config = dict(
    hidden_act='swiglu',
    router_score='softmax',
    lr_router=0.00116,
    vocab_size=6408,
    norm='rmsnorm',
    norm_eps=1e-06,
    rope_fraction=1.0,
    qk_norm=True,
    init_std_down=0.0,
    optimizer='muon',
    batch_tokens=131072,
    max_seq_len=1024,
)
Below are experts of layer 4 (counted from 0) of a mixture-of-experts language model. Rows are named router (the router's row for the expert), gate (a neuron's input weights, with its number), up (a neuron's input weights, with its number) and show model dimensions 128-255. Each number is 128 + 24 x the weight over its row's rms, rounded and kept within 0 to 255. Numbers have three digits each.
Before each expert's rows: "comes after" lists some tokens at least twice as common just before its tokens as in all text. This comes from a sample of Wikipedia text that the model never trained on. Tokens count by the router's weight.

# expert 0
comes after: " |", "|", "s,", "–2", " won", ".3"
router:092119106125177138136153115145099142165145130165102126127158118100110110155101147093160110130107107148128148098164108107114149101122113119110142122135153108120124104136127131147124110135111099150089107115136140117117159092120156133102129143140163134109119132115154145108138149136149107124146107147114118126147155181144157114126130151102130141146095098164099105124123108162189140102115
gate2:089143140115116145108134109144148085100114139149147148124133122121126143126145166083133122109189156117105123125157161114160099142170172165167162157110097167098126135097170121119147102111124117144107187163121142112175131157146083072155134098075133143129134135151136144118134131166124121147154130185136116108094096115106130124134145102139170140142162136122130148105124128049134140127108
up2:042158102139144098147135130139101125083106144178101135158133122137137121139117119129107119107115123114119121110146127101117138103123106102176195120159173095118149146111148114135096135157130117164131155138122155114101111115087138128133175102111143132153115137130139168085117084146105148116150108135167117126130129112101154094148137083103158123131129126124123124127100121091156135127145
gate3:111180114102116142096105098090117151136119148152097120082149079133142138147114117134096137100085146102156112140141088110099123157100116152141135145126132112121142154136140114103111159101121112101121139103079145117133127085177134158090168120169098138091139119124137136094136117124182137106143158141108119122097174171113120105098118112141112156103128128136120121096120137149130177153102
up3:100121084148121158150133141140105153126115130140149112120094124115137126120140108145120112096092145136149131078127126133126132127078093109093126123156124153114123135139144106176129105104119122125146137128094089104130099090158113150137139176144139108124114093131160119132128137159090185056164161090129128144152173135085142136114126164084163119113143135132137144086146122088122166152124
gate4:109152104131109141174163112112130107132111124160139115092136140116124154126131113107151148130126117108151112160111146159160099090136093110137116150140134145135104144157176103134130150117163115160097133128103165190134120127103116157146101132127150138089121126169137147094092107114103099106101113116117130133113132136117153098142101119106120152121160100178130128097104105161148101087142
up4:095075117123135097133115121118091103102155143154132141130118114125119130158142089115121105107091122138115156151153132155114150143105147117116128109150105168129100141126127154110140127165098095113128181115147123081121134064103124130117171097100116147122170165098120116110138154141139095129096170115141148105118148117124145139105150141146120105107122147144153156188144149119132137126116
gate5:140115081136119147148115141080099091189096142099120166190118122132142126144120153131165139127135088131149122075113112106142131116124108132086118117163135095112070130131152138116120111120131139158167140122131167131100101154182168133125132134107148149128113147130130115138077117104121112131122126105122177132116136173110133146142120100105121109095144179171159125124131127208139113073120
up5:157110115079099147170130135130102114137097118115169085153117142144108108171128169114147119106121150165115074125108168109172123107170141125108107146106126148121117155113144140099145128114128116094109124110130118136099102138134159168128129062095126143135109135124129103131152110144088120127087184132119117131116098119111129121138138110120153104062138160153134151120124098137149147110100
gate6:121148108125107122097134131126141075088125127137115148098128076121119130115094104186134140177088188126118154091141133101103144189114152134156135136115143127145119121166092118101079154131122153122148153117157165131171100093151113089164152137140120114122157146092149077096140143133135122150100157125144156124103075132102158128123146123125109158134147160164123157150123125125129146183110
up6:110124152126149120132101087066130098159139119147137139152068098122141155152135135156112129162125118141129105099160118106127139121080120132178163164126155142126101085149114070182116106118123141146134125168131148116129137122114114164123095113120138148138116137137143143163128080174124114126152134147174128158150141102127086144141131102148117118172128146138143114169141144141140145077072
gate7:135085129109168103157103141144135122134094167124126113132156129104078143103117146111147124133103126105161145133106139125119166103105117138132131130148093113125130099143089109161141111137118133119102108107115143156146127139127111110151096137157130095139130126095125178144111145142178144095142087135105150155142158147109111089103126140127144147112122181113120138107097069166138105136102
up7:131110134123166109095101107120129136186142177151111134143134132118105077083140122110166140113112159156133124109093123137114114111099126153129164140099158094171154142124108130109131119136104136176116122170118130115148115124165117094148105089142108134129110142118131145177143121132138188109134121099125092128153124102134131121088109105107116181131165098133148148119115124118113130084173
gate8:122099160132109105150138118123139097153141103097159155172134133145143148098130126140180131122113103127125137137156135154112128084139120119123123090097084068124142107104126122146117148078123091198140140095092120148107123126141152132145113132152152137109112128124129139138129127100135101113144081117167108096154121165129187177154118158134111136089132074147146162158114147116093135121085
up8:103098143167154111126140157168134142166097116106157132140162132116100111136094126123108155096105155097092165067171143143103149091095127105116113129125127150137117137131132083151135118130133109153181152130132117113173099128151152137101107134139128160127101146109136109149147141126116127121155106103119138083166144123150136103125088106096093065133118146117140127132144142088093121137086
gate9:087122107150133116130108082120163137138152091128127141094144108144124104157097120138159131139124082121103086137153127101089138135136082121087143116063098110075090093100111078147128118141111135110108137101137133105091137119082101149095127148132109105113184109109165137156118109133144129117129128098092104133140151116066120145147114120140124141155125151158127120127154146097146115134147
up9:125115112145138130127090124108150107174130143121120175100141170128106148146122137097153143165084140132120108077108145144136113112125140124085111165106131142124108103089136153111139135151145158125161095080126090134131154139120134160109114125108111132164136136161136125146163147100097118128101097143119139088115101129099105096157162077134121113108178131168117155137151123126161134171143
gate10:102136106131103125149128132117135131135119112179148135118130130076125112131101165109172124130167102112142157109144137162138143133133136136132169155106142133175089158202119117090082100125132113132145106099135108130141140120116153158110126124138120167180112146096159132108172115129109136168158096134100137103176139158137122092129129102145085188128108132149121120126149206108142162135123
up10:147155094117132092147130111105145135189128106109143120133144135114123104121134166104081095120146111116105098147118122121150109110130097160054143158102141120141103159194122113132088099121133096118107149128163118139114172093132104168131114099129135150155119100095151101118143145138107133159127114138132093112114128167145112111094103126150150162139147142109088148138101167159119143145140
gate11:090137141106127129125141157093144137158167123133107122149135140172122104081120143109158126162113114115115157173161136095149156150137147145133151141129108114128141109142118109107151068144087104117074112092144112110140127092131131148138143123142112113152150121141131132103166118082102149114077134138112132108155162128194162160123135119091120131159138122119173122102157180137180152094127
up11:131096117134160109130128149143135100092143105122173116137145151091136157106121132140120183195153115135168067133151085099116123124121135120150115096137141095128161146102146146099126137143116120082134129097136125149105133142126120142122130137113105158131102112180131122129112122151149096114149098173108146135111158160100114107128106148105094132151154120181130125119104091130127143105179
gate12:150158137119147084134147120098146091129112125129128131141100116160136178121091147130110130148124130125120078120177136121136102121113116175059197125116105131111107148137163143160118109103122141120102137168119097167167084129132160152107143144117156158107110134133133148124122164120159164115116122148149150133101117132125125127116114139131116138164109186120139111118107158107162117120092
up12:148134133142158183160140127124129144105113137136154145118132121133159117138136133122118102119128126121167132148114128127088142152158091080111190119136151133151083127057136152147112105147150108140094100145132129149102085124147103071118127124141129135118191148157190145106145151112132137150139114126126165116157143166149150119132129103135116106143141137181143115110116109101116074131156
gate13:105176087127115158163111151136131130100138130118164132156117107099119159146099079166158140116119169137169129108103106104134143149097108092143190128140137129128165130091105101087147104139110158139127160110108151158164139134175136125142145093137156191114117080082108139127156149119153143096098133120113146142097099135152129116156111147161166156101124114173140147147163135115149136161144
up13:111123151130076130116172144126108125134104066157151126130104071112177112118083127124182085101105127102111136091166125154137151152097105095149143135071119161161129147106141139136141125087143107089151142098105121131120155086094160151166120092143099167103172148186118108105139154140142131128138143117141131155119157165097085151138135115112110141146088118155142144103120137148150118117100
gate14:124153121135125108160160147100137131145153129111141102112148125142116109157134108092151102117153134139111115151136130145166170126138103131136139138129110101143125107152087138109140145106121141118088167132137129117077166158148131166119126121184144122138183114119094107166144130132083139132142184113109119132134113128139138156119128119133130110121162199153111113113124125160121121103154
up14:139105134145146144135104153120121102135124122128087110104122125130164127142093154112099146149081123134139111086152115122125109123130128110131129122142105105125147138129183130172139192151152124115078094148144115128137130128076113129125104160113123172217128135129113140157151118140135116135123153143131102165160102137085115107114133089144142129100141167162118118134130112136145135165113
gate15:140140095109099116135134125145077112122131134152136149081140135082125106125151115154131119124138149171141107093118156130131132098129155109200156154150130141139100136139119153124140096118159118138170153146144130092149120154146111130107108164140137129123155135089147140146111087090126115150185144107148134121175129102135127089168147134131097163126163114135122122144102097128125147150125
up15:140152123117144149113130112128150099113135085139182114100131148110129135128119164099134150120186101146140137122099120129144131145125146128140093132120116120141136126161141125159130124103116096122139088102169118109100155094070109139121143087132102123098113093159147167146148138192181127138154149099151110120128129160105114120165170113161114118141102131151148099091117148138131173126098
gate16:098099099081136134139160115140174071148100101170148116120058096093102100158143164136120139166123136107127128130139148126136152104097073154157104121168105132165122122127110122199106138151118161108118102122116140197150172057086128103123124125122137144065124105120096140103130134140107121122156136123137148128129140119122133147149119133140110103134154121139142098132142117115187132145146
up16:105102119167118133164129138165153128127150136089139106088113151106118173159124135163112157120160143126138110121121124140164131161152126124127117141138144120144130127149125168125157163084124125057136103175107136145110120165093091137106107085092110105147143120135114162171135114152112128137113134104123104119137119123112120125139138122149106171155086156150133128080137181123168118098148
gate17:167128097065131117142132128128080097125181072158119117113084107078141148109115127119159152138113139112138098113157091134137092099097153153131127110119103114130086145104116106136122118086145152136114150133138137132145155127136171135107117079156124149126159135119119119139156140079095106128159087142144142122088163152141144142136146136128093174133138149127097129115119094145164104118143
up17:123119108133154110146129115145105116132155044138110100071109102108133151111090098134113187136182133120133117093138129132128134136175110146121124125117104140158101100142101068128078091117153101135116102093138109136102184158134162162126139127160171147152125144095130135089104122119130118141164078153112135097107148156144135085101121145132083149133150139082141101127082102120122128146126
gate18:116112103079138123127151168137130159185127151150109115115156182164118128124121108153138133139146145135105139165168125135117110103100086116160116096146109126139139117180142122115143102113171137148086106166178097140122131122118154131139167162137134139131096119130133117113203163135163146119125087102127117163074136115137146129114123113142165122149146149084145109150166157102162174094130
up18:085123125150148121138159133122141176139146097152176132156118134097159143158136122139130121118134154139116116127109155101147129150167119134147114149141146102130110152118125121097142126152098136141132127165096105150116096107136153155132147085148120126151140114099143172157130135108107099117153123131141110105122061189155135159090136129122168116099115101108122109093128081128137175161129

# expert 9
comes after: "-", " of", "|", " in", " at", "′"
router:126086130083139135143205141119084144097126112126099120184090152159111169112098128127110142123102128160076092160125166151153138083138104142086119129092138155135135123140163104170130136153138148108120162184106140116130092184169129135147117161111134137085102142095126133133107114150126168106131128115131190138138166135101134143100154099113110076084122135153125113169106106150082155094152
gate2:134091116096168118145134105191149172130125081125129169138109179117138107160115100125175103121184146157114133127118155093160119055155158105108174124131140133104162153151116172125103083109136152153112089127146102140100119147152151142130128109150118105090113121132117139093139096107119126118098132119134146142139113136142093131162113145099160099093119120140104069138151138142131137134122
up2:123117129154157124128083069101111160150133137187115155128109097149134149102149124144104131133095131127141124192131137104118132129127111118169118111157107146097137125103107131162125128153160128100117191164099103117134097134137113124133148131132076194156080154184111135085137131134137134149135153110095130097178144134128153156127119091111112134125136098138118178145133130139165122090120
gate3:152146118132117158123102142139152103119145108160102093125135115173115111117150134111134129131132123159154120140107131129157143147204140169095121120128116126148129081090124129105059131123128127121090098149134124169135121103135126109143119168113099124081114157161118107129115123116126144094150107099157101125135144120109126127128135103136123152127106124133142119105186074159133120142136
up3:161204170118111139068153059129107128129084176114153121117141105100119148116081121141138153133136147124141112106091109081143160067098134130152166160100103109147103136042150123147143145155148145104146130121110148167102125113122134148129113072115115119129062157082166158102158112116095133166136121105118143142129084151124116141134090158137151096132173117110117113136138115121126116121152
gate4:086124158112129144156104143123079145154067173168133126088091094124145128104110140131119114144130136136103120170162084153155135098092113149123140140108106123174138168144096154146124155145152095120146111113118120112095144155110147113102121123132186131146100080143153100132113129128148070104151124215111104153154107131154137118197165123114116108080134190134129117139122126149102127095141
up4:144144157110130172154182124150122186161133131145116120150137144089116127126126164107095125120165180087172098099083131092166126161141128111112137127131128119116126124105183133106129160148067128125130119111078136157139084092114138084132124168129120150149147122140102143147122110122126127126157136098175115076098121112125130111123141071136095150145141131122128115094129082092125108137150
gate5:128131111116142123128184157114111124108147134081098153162089127153082123148167136099105154141131158132117128105128108123074117115111144139129141123137134147117128122137075133145095129121106123139125097118142103109168113085132106109151143115141145126128118103104109128093118119124140120145123120059122161117118140186121145064122147157102149134126099147152145176134109075088153128120144
up5:089114157129128125151141105117097137157181143136109116151120170096154150102102160122146089137134103142137155096120137163138144174132132088059136134155143110191165121140143158141118156113091142120166131117173123077150171124172113151095110140105134151212120134123127093090100132077139184133152140106148160164124141145140129120148103154147115154091135125139068152135124149124066121132143
gate6:111126108122113153123154178111095149143143147137117127128126130122152098092124141112077137117122123122093115122136107120111103099138131107145166123139125096140133119137125099142110113153119078098113163120142106177134147101118179131105101158133147151153123129100139061100121150104139126106109104150183109159150158144157125154093099110133141160092133131157105120189108106155161132144082
up6:113157145121144103116175141141108106131156074098085125140143134075098160111072085142108129142158171141128145167159132118128159144150136101092119109111106159160156128112182102143185103087162081158137133117144170147144083106135118081110124198140119160130112123146122161151104148117076129112146099101093103143196123125103135131118085171132097148143109143111137105109156126130143134137105
gate7:167150149172124086155124106158118109131128155118162102201092081079127149064054160115152090090101109170139082134136128110138122164126127138139129101161123109100098117138145096158143131118131103139128130165103148107091113091151133116165133183122150153099126127110114125156101122123106154130097109115103132140145127137146151058118124125125102161118112157100131153148146114145146113144119
up7:141168166122070128146162161131106155120144105119159096111119109108162121129150146143121085165115158147097158145103132157138129165135118104086086113116103148117114132173125137120077116121145120129095141120102132187134157189121098118125138130129175165175131145099184174141130120126111111139136092124150128138142110129160140129129101130160107119174172121139144103122123151138143106086106
gate8:141147103103128124122147137155141117157150121153160174110126158124148100128111138103147122129125139120103104126123130146095113124130149158123154128147147159146142124109120066100130121154094102115147178147104105126155137103139144178105168081124098122119123112131127122142128145094147161069168123104118122165134118107154126114163117134077090182120123094179124093132089124141134111092118
up8:109145122200162135151153128150100100126119136170107141075117115124097117109113113118117102124112088120131136150129106123087120088147107164134122127155142129116144164129170098095139083110107130099137192121126131124157163090127097147089174156177084142091126098131126129127115152177118116129139068125107127172123115106152135097120094148139140188134127124177159125141091125127138140121123
gate9:128118139114147094170156145157099113149094096120106121192090113134132122161143124153135140122098104169148119143105093168164118085114144160104119123186174103125105147088144123084142147127100162109151103131109130156127090163094119166162137140108138102100126155072135079100158124079152083124129121120114143125116126142096127120137139107085129137126155157155104108141156138107154180152144
up9:103141105075097103138184126149107115087163115151126121125126092148115083124141129150152103128099136092156113110081128144128168124173095148134124126111194157114113139098113111134130165113163140155153116133119123100131153153119146140140173127151163116151129085111134145095141109101120071116091166090099167122109084128158144129138101135072136160159138142131075106133136137135128164130130
gate10:139122130124158101173137123125100073174093137162140116109114066134090102129123099147129132126115136127110077113121156132196095156149109150141107121124141141170128155119135114114159108106123126120129119093146162129129154137147134097130121136120130121095098180104123129098132094093140111126114132115124106122123130129124146102152125172147146106140124186111116137166140148155113136150120
up10:106132109127157091103134109163106105113146139096172138099109127141115143116126115142078124098145097144150099105122109120162128136092139112163122103145122080073165094099105150101139148078136118149121155108130107137082145140115139151158134104155150135134125145166089120142165146116098145119073133123115136165104118158143131109148131129090106161140132097152116143120172099129131119146084
gate11:100130122104091095134173062121156136142116113101125124150128139109157159054136122129132090109128154166137134162098108137129058132170151093112132132119143158113124139115109165128136141133109143064148119135092119167134114139109096108145130113131116132123119099161122119123102138131124150118122109111162144124122133167061119079142140116146134077141079114159116117140107117119154159140112
up11:136129131192137136088121148130124137116158116134156134131138092152160140120126133136121143119172106137162184114103136127131123173162134114121122165128092123100160082103129088093127110100149153124189132135143146126145126104151124109097133176186126092096129138135136117178111136160054098071117119094109149127128097117118123122142116110146161127132116128145122129113170110139112162136157
gate12:081085144087105069176121157147073124115111166158165137140101144160110093108099136150146144149129128133157087130094118137118141133147143138145152154171130149133118177118150113107088110140107132121113136096107128128113139137181159108111133110087124192123136152119106133130168115160127105126138140185125122099103135116164138163132119104119150158172123134108105087181085111150110115100091
up12:138114118131167108149161118137145123129166159125110127116107107170138131119150189128123118120111126146111084114125094135113126200092136087150126145128148116116162117095100141168157154096124094128168129112149134094110141145154124114143116150117127093150115150126132121128143052152136114089127071142113119130146124162085128148120166123130141162135142112186065097112108098146143131084208
gate13:115140160112131153179134144147066170098124127146092106129159144135147118123087111109165156159132159139131086152132147171136144111137137145113145087154124120132181139114111102070121121097125126115123108100140125106117126150153144144092104105127104096139126087150079116123132142126153129117107127114125127123165174109139114079142140157154156110085152173162130132100118122158163102084112
up13:108126139133122161104133104093158138159123127114115177148094132108158105111160123114127128125127101121113143094130111125101136157122148156148120132103095109121059134114116114159100163106092110151138090165110120189140141128142128148104124116136128147117138121098131136123134101136120170147093108144128192140143091119181158138103059135118154152140118149100165156161167113154145165161150
gate14:108118130156130088118154178099169112132142121134146165165170138104126106137119124093104108118094138151093114122106136090142102152119135132114131139128129124157139131151107121124092166122129115106164100133110143157177126148154127170116135071149110156121103122105109122131133154098129129081128080174164160142118125128112147139121154082102131160119157144139100101158158165149144135110151
up14:133103114099130127109132156149118128115130075093128107154101114177086130139160161107127098160137123106124131112146110150134140090085149176119176137137154130125105169134109133132177157114103167149106119153148124111099111087113106160113103120124129117154115103109138149121159126183153142165124154077145124094131129129174095127148139141127149090142137115144172163125073108119139101154108
gate15:156120122142118115159147130184111111149112157112175119104111132138169166167106192125087095127107120141101099101112157120142108114118115108167076126136144118131144158101122136123125136115136136154158097178098084137124119126172149122136100123151160107146129129166134103116138094094123105116165097085147152108104171108045087098128110109145105087130112150154165138128129119137109126105162
up15:129113146153164167111114120126132111150135113109125119156137121152124134110102126130125151115155084117133157142133111149157141102161089142122161132132113160105140184115117101122111111122128104132108130083143163166093108098083145116123119076129151095172118082140166137126121175147076119158115103141181159106133157180126107144083131101106140129167160129129118153115102130109119111116094
gate16:147136134107158085135165138110146151114104140138088139164149123147107121171136140140136159097159150145143136166086170132096145127115102137082140137162114111122137123125108126118116146108119129107121089128088158128130123155146126131125121114100144122050147125135108090094130102115148155122088142151140175135146121111168145118126113144142146136130105121164148116155153084130149130153159
up16:141117134130129092189103095128113143091143156132100134136115102127104140119140108097163142100116072132140138116115144148091148127116157126132146119168122106100158150114112114153144149137124148108148124153144125110147088154171113080105138109206142121147076148166147138161167175129108120116074129144144175128110132125139121126127144126158146144116123099132105162127161139117114119145134
gate17:108140090135077142134131131124167074115146116150114137155149127144159154159107113132159116087139123123119128129143096102131143099143149129125126117153155158124148152168137148168152146107100090130140149096150160153151148115150119137112111109173124136116151170104130125140153079130113102143148098129156166136085138146135086094117138132180087123135122098150145126164107109145173150184126
up17:131137134098134116125086164129128154138118122070104106119115137092102127116170119106142156166120168117135147104142167088131150152139116131145149152138113170139192086122140115121170116123112114089157157107128147092121160146106137151117091128121157130154100086152121125117182132131114135125092125129110122131128069151149147110112145140137173102118143115121163123105072163116125209093128
gate18:155101126138144144120139120131117167105106092108131136111115164121112132142102121143184109113105083098104070166135149128117125141125117164188064138145145104144115125111126126116136136160147156126110148081113143125124131163134121125115096164126137074126134150157084123114176107107138160100105126092150128133143133138123128126104127141138119146131110145118095115144147117162101147131088
up18:113129089200130114141150171109120117132138095137108136100109136166118122142145106127137115109151085135138131095161137173131068115125083105137123147113110112127112109162105108097165099117089096096112176154129110122116164115116156155160114110129188081152132095165095115123112146125100150153138134134144136155154105121125107122091133123167167111062117157140109151108125131125113141145098

# expert 8
comes after: "\n", " |", ".", "==", "===", " ="
router:113119137118100169105111097112147129108126120112121101109082129146141114138158096136101144121136104130138135200091150160130113133142080112154143164116135132125142127138147131121128113088118137130145092094112110134125105164149128132144120172106054133167094110128126140100148098134148130114101160127152111151133103109087161127150139108151135114131121169073151134111107175118110114155103
gate2:134123141144166177179081137160152130130126128162131127143144127146149123125102142118099131138153116126091167078115109122112094156150111121118126096144120131146138176099121152146104108114153132123125136150105135128149094130114096093106167121145139104158134141089149097143127082119172172094146128101126113088104164116132110147148183077132144123132119133104124130087087117134125128163097
up2:098110126129129091127146124186151155144131117141133110111125080099125067127143158089175117089152148106097107133146103146132139109134132164115141117127143104127105112117112156095144128100160149145098166094163120124163147096133080119135125098097148134136113144137155115169141130109152137138111205155150127130127144086135133110146125137141115160148091168107149150151129142106088110129128
gate3:130145114117141155147114127165111139096104120150141111134134096171128087131086151056151171090162129124104156107125128172161120119147159126186095135132114102146136127136136144120115106123128132109111147119141122168097158152120140118150140138081147114131102184138107109095110088131097131125150136123128117111155117148136115099125140161146093092103138086139092164176119115140116184092122
up3:132112149141111089167092149142117136115115109129149131108138107172108111160160135135101121107122152115138127100130134114158118117182097141118156132138110064152113120141143129142132166106152142109128153152123117141088133154134152135165115126107122122126129128158149109136128110117156125160139108115161129104140131230143132126131144178184120118097102140135119110110117140106152144091130
gate4:104105127120123162118104121102118142156141114117097147127137156157127117100080150114106137180139079179104152155151109150092108110181149137142117131095140118140162135165143087146113134107129093136124078154123141117136122142143106108165124131099146126139146167132173103125135135135108108119147098118097140171119150123115124160091138147140146119146170139083150082115122149095160124132100
up4:134114132110124151125120131128118141119118142123111131102121136157087185085099147099124104101133124134085153095134130094155097134131100106121132151128101110156160136115103104146137145101148128102125122105127127127164088109104124100066135151193141174173129146125124114156141139120111141101182137125110111126121159132153144113142140141122126120153134095083125117131144086176102112127115
gate5:118123102100102151105135096108081136107123171113108097133132135094129070165170123100084145135153135098143123105134133116137128097133067187133147135126172128098175126165118118123161149126153151174163164148140117123101135105123108082124124114114110091138153137146134110149148113145087116173110114161117125148093119150080117112134094129099090119103120177130167111152102118168113138104159
up5:129088131132130125171143102114089172156153115094158118159161106135172102142071101133106127121162158167119118145147127118167102158123141136110164145155126105127166092173173149126131157107140127128108166093141098098135127120146137134115159116095100152139090086142143128113130106153142099112131129171132093080094179134109135102093138067107100162092135143139159147144149126136122088121108
gate6:131135121161117139146129109116117110107154099140159130117135151100127129152071098100171158105117130128115141112118164139130157121110091110135075127104156131143089129140159116117119143109130169109095143150125104149115125124154124151137152087138119089144126119139107120141129134132095167123130130109112093169087108125078077127126156123106128131115139144156143134152152144107080140109123
up6:144102148116122089168138079123145107146148098109146139130101122114097133148106165106142164155148084138100141144102121160154100146090116114094145131120092111137163097074097117088089164124115098091110150167125092151135127111115128115115133118088130102142126076146141152170206147143123125127151147143083113144125119137087119129122124114140136159144171189169143128164147113129140100127130
gate7:119159147138133124119115069111112106128166132113132161100150167147150133145138112106134149113150119176149137131110104104115143122149142130138094095088120154116103151088123147137164095145129117119124128133146150125142144093153140112111141163125133075136135169155117123112117116155122109133107147113115145168116095132119153141150124087143127149130111091131191111135120147093122121122093
up7:100149092128133140124178165127086122103146156125104093145113121128135144097119168141100154143126138095130101133131117125146125158122169119139104158106106116120124123144115118116141126114100139156131150104133156102150089109123142145139128130120147099120155110080105129097078117157098101104152090164135119132140150174139148188123122154147145165133149077096121148192152118163146102122098
gate8:160158105086088180110141101129140130139136145127103122128144158141144141115151177139141143127148068107122134156131099109138186079108149126145151158098111167114132145160143126134156132107148137137117129097100171159143086130103121180139135154165125099099129126136092139129087129133119107108127153157108112099108114122118153164138145091075122149115164174127124148100139091128104120101155
up8:092123190149167127102145160118132054130129113161129108134077121084115111184132155141139131145082162136136084105095152121123121158084160100155122109162123134144108135172077150140135126116108091146128116135115142099099150092159130134128129164150128140121122151123159146132140150140088090158112084111155119122115160105092115124099143140140109126132096137154108108114132115145088101113120
gate9:139128165141105091140121103126140147143141084157135107129100116085114154152148137134113148142142127131116151148132097085104147102115110141154154155123176155139141112103153117138112106144128111165118152121105151174119141117131147111164162097131115149091116165164126171177087145144099140107101126162143147129142118158137127128097147149138114116153151120126127145170154106116124142111118
up9:135151132099138160127111133151073092143120166152100162129152146130156130141090161071141160164080204123109129142111130169097146097107115129130115146079148123147125163105130125154112129100094128096100136110150098105113138111109136149140151136120153101162128122131092088139130151093115091141113120135145126120143097102159130090124093121121107181134153110125138164145087152130101088109156
gate10:091130162145144168160097136126153152134075129118163101144138183106157080139121159123111148121152145140130134111118093105152190123142090161134074129126109146138123098098061146137120126112140102130104168094160079114152119134161094114152143135146082142159113161149134129127115125085156143091106154097146120150096109122130105133089101156099121127129148133168148117123157151128120130109133
up10:163137113112119122114098121113111088169103090177091122129122104152116183121150074118125153110120116084097091149146142133150100103144140074118140158139150127088157186164143124101078144123155125099201125164105137139103108150110151154129141115140158132066142151111167105106114110101104099104139104136115169138118153123138148136164107110148143107115141126094116123117110124147163102125120
gate11:101085108062134136150165136148125119114125084130154125113114177133157104117111151122107107130087103127141144133179100128143148153133123163139112112128167119128148110130122124114100127128158089130118129151114126091161110176145164124121118116096118120134084095145180159132142111144126114146140102141120163113140135174130111129113142120117088113168085100117196131083089142133126129095170
up11:148103113156102186124112144127136123100127144176161183133157091124111170134166148126113149109134144175149147120125089141057132166107100088163155160152144140096130177140132159129107183131134078159169176122117117113151138113123152127141135139154112097127156114145142103119124088141129166095099143123126133133112122121118133124116126130149146123139125130139132135144097107106090153039155
gate12:136169129172164144150154162151152143151095107174157140162119131159143128190107120168169137118114124121156085117139107109109132097075125148091137130133163077130132123141137136100086114145152137140097133136132091139102093131113196154162126120133149134171142117110140117126139098099134136100131117116120146054147113141100130112054150167137121133112110184141112190112135142157134137089077
up12:135147135159127135154133128119115173082049109129126142126092115129119175139096145126140157151116125141111102147148123089138165124121075119100089126159166113135121146167143125107116147129132164141106150176121113117129133152141113128091140131143119110157140086142172169128166132122107140121151154141107170136143087146107120116145151127113108161087152165135153103121096114135149114133093
gate13:115128121121104138161180138145127108117125143194140129183106125172125118095099159132117114101155154078146131106127141108131115111175139187143165161119129134199177114146152143144093142128134091134142158148115118094147121135132112135109153122135141155112107126127154099107121131127155099096130125111139088075135129161138126132094121119122172140116140172141169140152165132145114132110121
up13:127149114108137122157152150161111122175122129133154149182150092108129115092086135155131129101133141122160144081141151134137146143139157161174129108113166134128132116142125107112169145108084125132100140149126097126146150092158144156149171158106155127141107148128112163164159170119168126150087117122121130103126124147110131126116122190131123165164166132112075177147097102134090171131085
gate14:165139152138103141136115102151148102163095109173118143118102127106167147105154140143104123120154090114141173136097149103132150148137176102146119122138084098155093124134134154121087179137112088147147096143080112159133118134121078076144086130117163133090106112128115157145134183107112093120123106133112105118142106131102136094168140117144148100120138127167119139115166143122102119092139
up14:166153154177151124133139118131134102152086106109120116189126094148130104127148115151140115116141148114121126129125184150139151095131140103128142130077159129148113150137112146143143130082081143122143194150125118128094099135106145145147135130111135092077134117148129131117155114116138090134103085137139113118106133121099131098149128092109137108075075145135134126105116085132105111112119
gate15:138157143112099094088132101149160102120078112115151145128165095090142091116133164134117122120115145130121118132123114136172136137132138155104127118096160123144056135111106134090133138109175137141113140118124116133114084166150074100104053126103137145139104125148163078152102105127123146109130148148093073116109135127103133153102145130133121099147093133100108138113129117106135158137075
up15:125101133093109091138108129138114162114092153116101154160130139126102140133142131123100125154139106111100159100137131167125143121124129153137156143111141149186145087144103125121054132114124115143125117107099118182094130151129119107082116098186093151184129106128132114184134147169148149121155137125166191129159111117146142127108160086137131124148140138128147109109088121161142136167128
gate16:106118146152134120172081121134104113154072172138146105138105139169122161147111123135129118157114078147111113169119127154126144111108136143155139124080131118125157148161109121132121134188133105170147109090071149163138125149153103123149138137088123085135133144164135126145091126128129125126109077147107100114153149098108138087116159147114134136141104093169127119154115117076108123081164
up16:150119148111123121162127146137144155152119108142097146129159187106132089119112084128148094160157134113101145102142110129171124127149137128128154119105100105134134101153151147128174122101130110093113134102077162108146139137142162139080165083095150114098118134103112105106135148115138127133115151129135125084095157116120110101118149115123124115114138126143126168145199129155143136165103
gate17:124137135114142135105119164129161146102127128093129105109130168102151132114121158130147123169120141132127133121133129144083157113166111192158128140117140168113138134118134173145110102114169083151103108104102155126146131148150175140137050072140107140104133155106148100142116159152088098094122130114125117147109157074110116098162156099151143168132174130133176161164132144123124131115114
up17:175108075132115175103121166155121088111133137137145146125138099133142112138099183162109141110097104138185132146101071100112145166155097139125114139134158107123107136109123143108154152127110124164133143123197132156133137123086147114145128135138114145113162092114104137128132141118115149120146135102122111160136156186108146142117135124154126163120177128137161102080134090109115141114169
gate18:115093134114134154137138124126119165104095140127152128208063122159147120146160083128134129125163132173136103133172140087197107119134115182132120115198138161147108071158134114132084125142121075094135123155143148105132145158146122119145134138098106133139141106104152171143123150140151134133130128105153149138142136149159121147109096105102160148126139163135142173128117096116140109126109
up18:088133161135136089167134084119155141199112109121111144099119137130122146140118148120120113156156119079126080123105107105136146115153119117140174118148107139118095163080118169129130161140138108106086143122094146151154137111161131141116125165105134149183134157155126119135126117098079129099124101144139149146141130118149113142167120156088126103109111100129076186127128160105151109122083